Experts of a small language model: 12 layers, 298M tokens.
Below are experts of layer 4 (counted from 0) of a mixture-of-experts language model. Rows are named router (the router's row for the expert), up (a neuron's input weights, with its number) and show model dimensions 0-63. Each number is 500 + 50 x the weight over its row's rms, rounded and kept within 0 to 999. Numbers have three digits each.
After each expert's rows: "gets" lists some tokens that make up at least twice as much of what it gets as of all text. This comes from a sample of Wikipedia text that the model never trained on. Tokens count by the router's weight.

# expert 2
router:410401472495460519508445497549476486465549488481437458509501498470523442484472610521469489517485475509698519415564523451550481524547550525505418506485428463621464446523555459541480550370443476
up0:484408570458538592478496454510544447520474452457509555527523361482461467534585565472497423537496519686445454467625501486457573555512487485494423520515561556466441506492525498517524562438522462
up1:514441393498565556564474528566501461468512523492547426561436579442513416478466516493503451496415528507556499509544554436467507500448588500452470471519471566423472492512484443450538517492470534
up2:464381487445520510500404465459496403566518540566436483512647564483432613434494524518490459491438537670533417510500566575605563472471466502453473497536476514506515498490537563456419546421395538
up3:593396437437519504570498472585480515489538458512567533563560574521451542407564473434446492526442510564513470550616536518550438431458448422464471454422487544490477466586472441451395538536465521
up4:534499484399498578537458484496416506525509534494529487557566419491519523471412472483470495513511486537544497504534505499469490492423566510561556486533507408511487473499542459465388546509516576
up5:484381529542453497436493520480537432550463410494492464352445494499552504543531495527439485546595497500559662511554565554585529567532519564497529422556474483489531425548513494534567521508498489
up6:520462471550495575522489491495489521458414487492520507462470427509507586528393571517593520430512482478515504551501527331549503465526607526490502558528550443451521560621517442476516465462591457
up7:523591482428442542510521444456534446540519515420508542537569476460439494520504436507555474484541537565504432579446513515517519494502512532452510483503522592510562450500558496485476483465518521
up8:640546411465457554544407558543628523537539575420588497454559447508478572437547333477611533415571467479436416538540455499527607521492487455557453568450514480551490554529554504479522583501531562
up9:546454460535502489454502492472500471609544530509457437488519466492507487582481447529482411507478434551505470579510610522540461418443527439496524498540395454504540522519437560540514526497507515
up10:546476525462410495469484402512424456497593481437497520501532499502504502526480442473524439658460496636563532451547637541589506532519359479486489536411385472507540459561607465556512501470435433
up11:497621519526584513501507499606458561517495617461469522531572530497519536444547475453464450480441368557481514521443451509477524543536472426510507468546467399489434493538500449543420469477477506
up12:524482477398502580529469540468527506610570535509573448433469440504544481554517430452507429535513583536500566464519488618441476525455386503465601646479470559566522428533579542494465407411527534
up13:559530490436434586506529486483503439459466522480445540506628512484616507465495504536612506455461438418590491537403472598522520539521541518484506425510477434497478494514528544531460450471465600
up14:514410448446584557518444479466431471573464502513404516475593408532465447496416585544596523431405502457537410538496565488528458463519619541485437419430532462511561548574475558485481479500528475
up15:515482566546534456425584333522556490516595492475500516465548618373459489521562551483505520548532559542547528465534505561545485437455585459441541444511435555522528477443507555494420482482463465
up16:481497502402437550507550353507473445488499604505610547535542548483518524438516474555489416460502505470470542477449561516521460501530393496525516467466415486564581443420482497518422562486465513
up17:550573512496478489515540424534500488560591436455434492548572510547544502462505388459477476543530502511531534635549472510448483556536500609515489538454477414451427515486570482521511469492536562
gets: "s", "ation", "es", "ion", "ment", "er"

# expert 1
router:487502438506525554559484492458513410519534508462499461477538446525549499553494521505456417556568450663531499479649491501495512455451494540553563495471444540571502520489640467572533588495483480
up0:507487522481480506550429503389542538472526462521406600443501527446512553519506488497485469507521532506491521524465495505569535501533530602504351478448484564502435510508566465454501513513505520
up1:494445438506482537475512522519410542470490515473432502479466565429491541517514556416534353580561452503511555518475529451557482528569515480540518564470506484505575513482471484556460528476553528
up2:468566450507562475422413451380539473519558491451565553506549494409501513547428453451458539526417383557481513586592431556480605538568435605503483445461490461503474456525568463488398524428504516
up3:533425472613515473477552526553537553517531466471454513591456518525496559480469502544490453515551462542522439505607656486506435457494572477547496510433515511577440516514457481521439411522490406
up4:476462458384460535524511497419469553472511540474467542529532488531498516506523566532528569550461448552548502592494534384488459466531499497450457520460492460337479403570497504562443517464516491
up5:514524540664416518501537485579471530473463522419495476554492571534440578550522496567480445420590498472507441599457496529495436432474525475552554594454532534496534480546560524528467528492492455
up6:486420431529505537507531468441492479519474502508505486520467571524530529502564597381456538551518499534459584508584498523559506529464519451552518463466478509545442485542526490497485479559556506
up7:551525524545396522516526578458445607518518597494531550466458538446436509463501433497488495466511522552568626465487530513462445524502453513514446521506538495493569494415417570495533455449467429
up8:521506486513479532485448399470498527489564524478533480495544563466483556524427446546513542471484431505530532514625407530537548533502430640452482460456470425496492463570581463479471530473472569
up9:468493466467511446587510507397507467582493522526509495536537476556509469511459569386462497467436452469518464506575449524477464562567562484499458516558450500422453577528493541541522541511498485
up10:486529469507407584587461483514562592487533584486488522587461510577548387597475424466631533473523460551506433540484548501492491456592480532516443435487473555491486551540569494516499578413555512
up11:528594473602538583525438421496457493558479492469442448581606543484581525486439532431539510498478511555552540536493601512574498458514644531412560477482525536497406536522456545453561519456485484
up12:575436486500434506536447553612468515490467578516551463566559530536474566569498421500422533489567446532512409480495442484503557409463537456437495530514535501585471481535490516574554645505559465
up13:582451489569381496415561510564514443483493494497558539503505470448490493517458522564428533524487418442515553539562526483522502448524517531519423527504545476611534580528513525677521487448522531
up14:512574464554558465449500513551537455521591503534397485440414453558571495502459576580495435522419554565545456490493586485600412553581532528528497523539529411486485364558538508546338472464457442
up15:571429455504390572468480447532435470497497496497499507612501471452466467486527514428423497528520550557550521461521461516478454477451506523427451466467410450515430417505493544545554602514412495
up16:638525536573454567437494471477460484540500534469571540460461505511499432430467477577467410509553477502548444421505535534477524495495396444584517420385481405546531554590462425511559509487490526
up17:480402568486419513498490474544495466524517476465515516449443441519514486545474522537493472489487499411485485479512573468581503570515492561501532506432604438632497524470503534563457411513473535
gets: ",", "\n", " of", "ed", "d", " first"

# expert 5
router:456403462559463505535459500449495432524556493457487406485542542482437524548489513495528533541437557523584485481514436563565604537493442538535459476479415563565468476536497378597548510473411530
up0:587422539480482477491451391452409421497495460487481539487570481509468412575447473363386583550510521558571431516527496431572409472559460503478564472454561417465475474494455515512467489528525589
up1:522439449462523455558494456555521508500457444393488475499495489445509442454482440461409471529514490510548468512592524505518466466517413571530514572488508538522495440492518535589588515503506535
up2:539510535576444503432466442489468360473470514461432545570582563478527443538411567464518493579525434539541575411587585484503498514550536514531498444498430422557428405446491540503448528388462525
up3:478422492465458484486538511467481534435543465469452467498488518416439360463434539517487563461453440510555545351550506556459578622502446544528529384511535420556538559552490457474475525440493525
up4:457493403510411477480446457460504437466535444543449553418579646551499538545494480497450533599502504555527450587511529513532485538504449546528579476399484446454507422445511488511550524497572462
up5:600477475442507553492539447491523465486522500487530475444488504447551493508499488439427525523571499481490520580487514561570512476447546600531453479521423438513452504503519432546442584486443521
up6:465464569517436467640441471508483523493580445386482514572422589550485526389489483477473511502485556480563511436547580565464540491443485486439547523523408397575449485479499410568483504462424454
up7:479498531502452483559455514483482505498523554449499503462544624565546517452452479535492436544485502459490571466507503551510510542452467457493621492515409428513438409475482509537489514461544545
up8:466519396514392489606439484498492370507539426477516533502510635535582527491388484430521507527486516494573455463510527517476561471476545538366480516406462526500455468628560437534534552522548491
up9:527483509543505485545526478506496496489470475507494513545444522431522413508532433384508491574561448569522548496504441568478508487421440511427502540471420399508520571551488552518497586508486441
up10:595477532523526562428480452504507548426472477407464403470523431432495444460462407545412492502566448555510619538565460455491443537524479573530531511514504521461425447592453484591476569538551472
up11:554459557557405488505516463496537394500463436531467526544514521463508492531457519436446526479472446544499555484504458522446419578597525427429516436506506503544465407420486636537491464524627431
up12:388472500594467477443401611547532429484521423500443456452446560502503454523599634568526401479498443459526541406528454505540511480438511575483512502557409448495536494521580530510531478497406567
up13:596567510541418517517454448390457467530524465453544483482546511526459503475421499459405543583480479553583411501543518507486513446505545504533592459411484458497395469453455543578485510414460507
up14:523490579536531523596353477481458536559490509470500486548517537527464425396544426457470489554466511614509520387529513572453552561449475535445534394496425533526464440467439505537526514459444534
up15:517390488519498451456540509493386444478534515476535425513519512526508406503466494429538487513494425537464487537550474578491503497489459450478562504495540535455473483554558517572435496480534426
up16:482513489517458602517473528426515402502446505471535506518481558479493482548460434513454535431535359600555527488524453594519585524489477558483542428478553427514548461518588558532491479509494508
up17:475440509542407513489534530547523377510575571496508514570502497521552573513502602538529464521485423488451568485486458547530548499508545557467469474531476595528486558482528497479543446425444498
gets: "\n\n", " |", ".", "-", " the", "|"

# expert 3
router:581435496515503550519437538511456478514557491375492467586469547497556515463400554480553530537576489463526555555538567447562493549501458509506483459534500442518540448563501559583520533395463511
up0:469413448484483483588507503529531423408516519463519464471613513569499555551403508492588499512448432492566498549522490484493572556476550461486588476521497517484443591477593521475429570477480517
up1:500508406565371506472594527511461506468537565471533453562488494520491501524492472442506461554548552492530529465472512479477460470406523522527418475434425506567476478616451534468589502440479506
up2:496489551545534593537517415510516458453574466455382477499537474477595438462462463443473444591523433499504529526505486415539450501506511474487434522412485531494447450549511490515477580449420473
up3:414513559525448385475529483506446499536454511481485527468490508520484528498529489444519466500516513509487487492443505636469526496535591452500553484448374532497510500536504490521550510503389516
up4:511420481519459563549498452562505540510492451452452519533463504431538440585464454420519518530490443515596523403507498519514600505587389634420502503525493464494537466458519540518535486453484488
up5:516503567472477533480472525528468501523518546521451485465461444513587498569413478492508543565483453503504513557495478484460484488605480520484576471380557462528495410446471489598512533383529518
up6:489391514493471559442590484470541485474513394516340469578457442505432406522492584555491453590452507526481497445505534470607507488584481513456422481396428533506477536506471541502500455486502517
up7:443462399486481526548467527480452535573450565433527391503573575533558579516435463531464452534485499531545406575450546589568502522337468531438524537507484550534626480571550557468433547431397552
up8:534508414441465477557487433432543526506519427468506509527483594415520372505431489491529481554525433522508470591563455510523490546513362552445520439425468500498474486565491613505436640530515524
up9:502549608502549504445467571528483447394539538571427537517510484621527565424552518507405517465465516498487540487498437514576477513536486504454513544421274419502455459492614529550450420540534515
up10:550562472471551495458471535522539482531507480415596478481491456423545614432418594489462537483573510442520497423600424569546592452393524512493470424516545463543515531564491490494532589449506540
up11:548441454659521514448513531383474521550473509407497507518567539487461657473531448407469576577575480477471492545532485513516515411496470431510443484480453562500521544401458479519543390575503482
up12:519384500486534603418585494478476546481577494448479580482469530435486411490495468529422540464446454551520552584578606414500569535555409491525524496488484487462383596501447502531492504498452477
up13:488446436431444501441493525546564448562507486474550504474515557529520484422523510555400558452542482471575517348526490505502534612477400540580463464485542489516487528512555517497463509446483525
up14:484434492491486465481503551547487412429510472414531487454485577548504533491509445551460484565587488465556524535529581601572558450557493513530550473491513456507490484443505473413566467413505530
up15:443519403420453532525552528419414516534547573500503552462460603503523528516462480510500498468431479477474503498498557552513504478510380581595533440467494487537451537591474526570462496506462524
up16:454462432466496562506573470560441474558541497477477525493409503498582539588451477480538578435469440492536552515496473530507512532508453559529524446427573467529460480498462473605521532459533453
up17:487593467526487487416446441512499522526548528431436473616478543541518478457478469472444569477559429501531538481516533465551574473572512576476394508522516472534522378483524598469558517499489653
gets: " and", " to", ",", " by", " as", " with"

# expert 7
router:579484473531546468543526493451542495505592569469489403441506580423518565436570480522473534531510466535521542415478447543609604457421512492523509464550417481510539438612506448573478467465432579
up0:488506479478479579489480469458456453582520488466451539517509608429472483486532483455470582616445437499549524490513525506437466557500470536532466482468464610472477509547440530465494501501485548
up1:498501500546518512513404537536547483532498563420540434467578469425504454358488436479635483554529506487468578484493482510499507526503484517439574391471394483497506393541390436570529603469435456
up2:569464409557491558554502519570550434440511510425506558507527456506595457526488504489586442481546477528508467565489546435616586459513504533402511518455470500481500463514489486518502554446516527
up3:404466508548419530513476503560529488594527462514474520428515533454467530415514450562473505461543433599461440400485565457482528545515473508527479553454513504454562410593492520500549479521595462
up4:527518462438509571568494470524455462603494453511475540422555568453528603517465409518479453516550441688571457552516492543517552564466472555372454556481502612473548498498520654484505560411478442
up5:528498428481556512480546455412453508438522492501490583571600602488530492466505488414476535475567488469574521499510460541478495473416576545632516548488469452548550477474474425567472474529478552
up6:529496531481452502516506455467547445450541536494496467484459486533575510504474489505526522471416465459460526403519512478448583474538459398561466554531421460539526482512484464511470476507567411
up7:516462517554502610503509447544496483494590451434345392470505496434570492485468435532498494462517515527469509572489533510533483539513532527490496505490501467561451499518533475560531550444551508
up8:446590557448500493543461465473431567465571491476436522531570608544524510429492398518450434546502500569605442555544590472477435463565579606535507453449586433503536479436393429557534463543538538
up9:617521455508564480477583508442483542547576627537482479504562545515506497529449486458489469607471551507516499526522407488588474503534525502482465562601475503502538538533521502536496478500463537
up10:453454463460642491419443361499520521540564419464522461489531516515461490490533500476477564491515487488551517546547470528457543559451519581514511549505462476482485551497597541475465517541536633
up11:447565453538508554550489501578529456415562491475407395563540570557673463522499530481483528480418468441488464510496567465573530578477495552560493451439471493448513526560476478519392528465439445
up12:529499456533512524563462421441542542480529518477478540458575494473407398408482531471507445521546437585491478512502545502489550463470438500529558555455500426506512520455525482515408487449580526
up13:542544393532534563438474461480408434461539453468435411635513580431537410553458483482473553442496386488514495515578469475343457546470442477569462484470430489473493493582633622505525524540504481
up14:480556483547545523537445504578502449488487585450540521454529471601547443468523534571339425570433486518522489485552581537463559455437554556488458483525533539450452489426616469501449515540559562
up15:513612513562443478433536489549527531525500464460518443548503551462444468510497498455491528523433557475553634477513470516456547538545610525462562458449392543475509444460558487510429463591465484
up16:531528513582513487490550477479551480545569558515511489529560536454376477436531491496477440526416528576496424545492531571490486450522481405542492560472467491564464450488500531637472429512482477
up17:573425505535449561542503483539546486503476510527551507492515550457476462413623450429482536583495492526516447429524445592519536504453548447471457450420451447526516487531480527544483506468415473
gets: ":", "'", " 1", "|", " was", " res"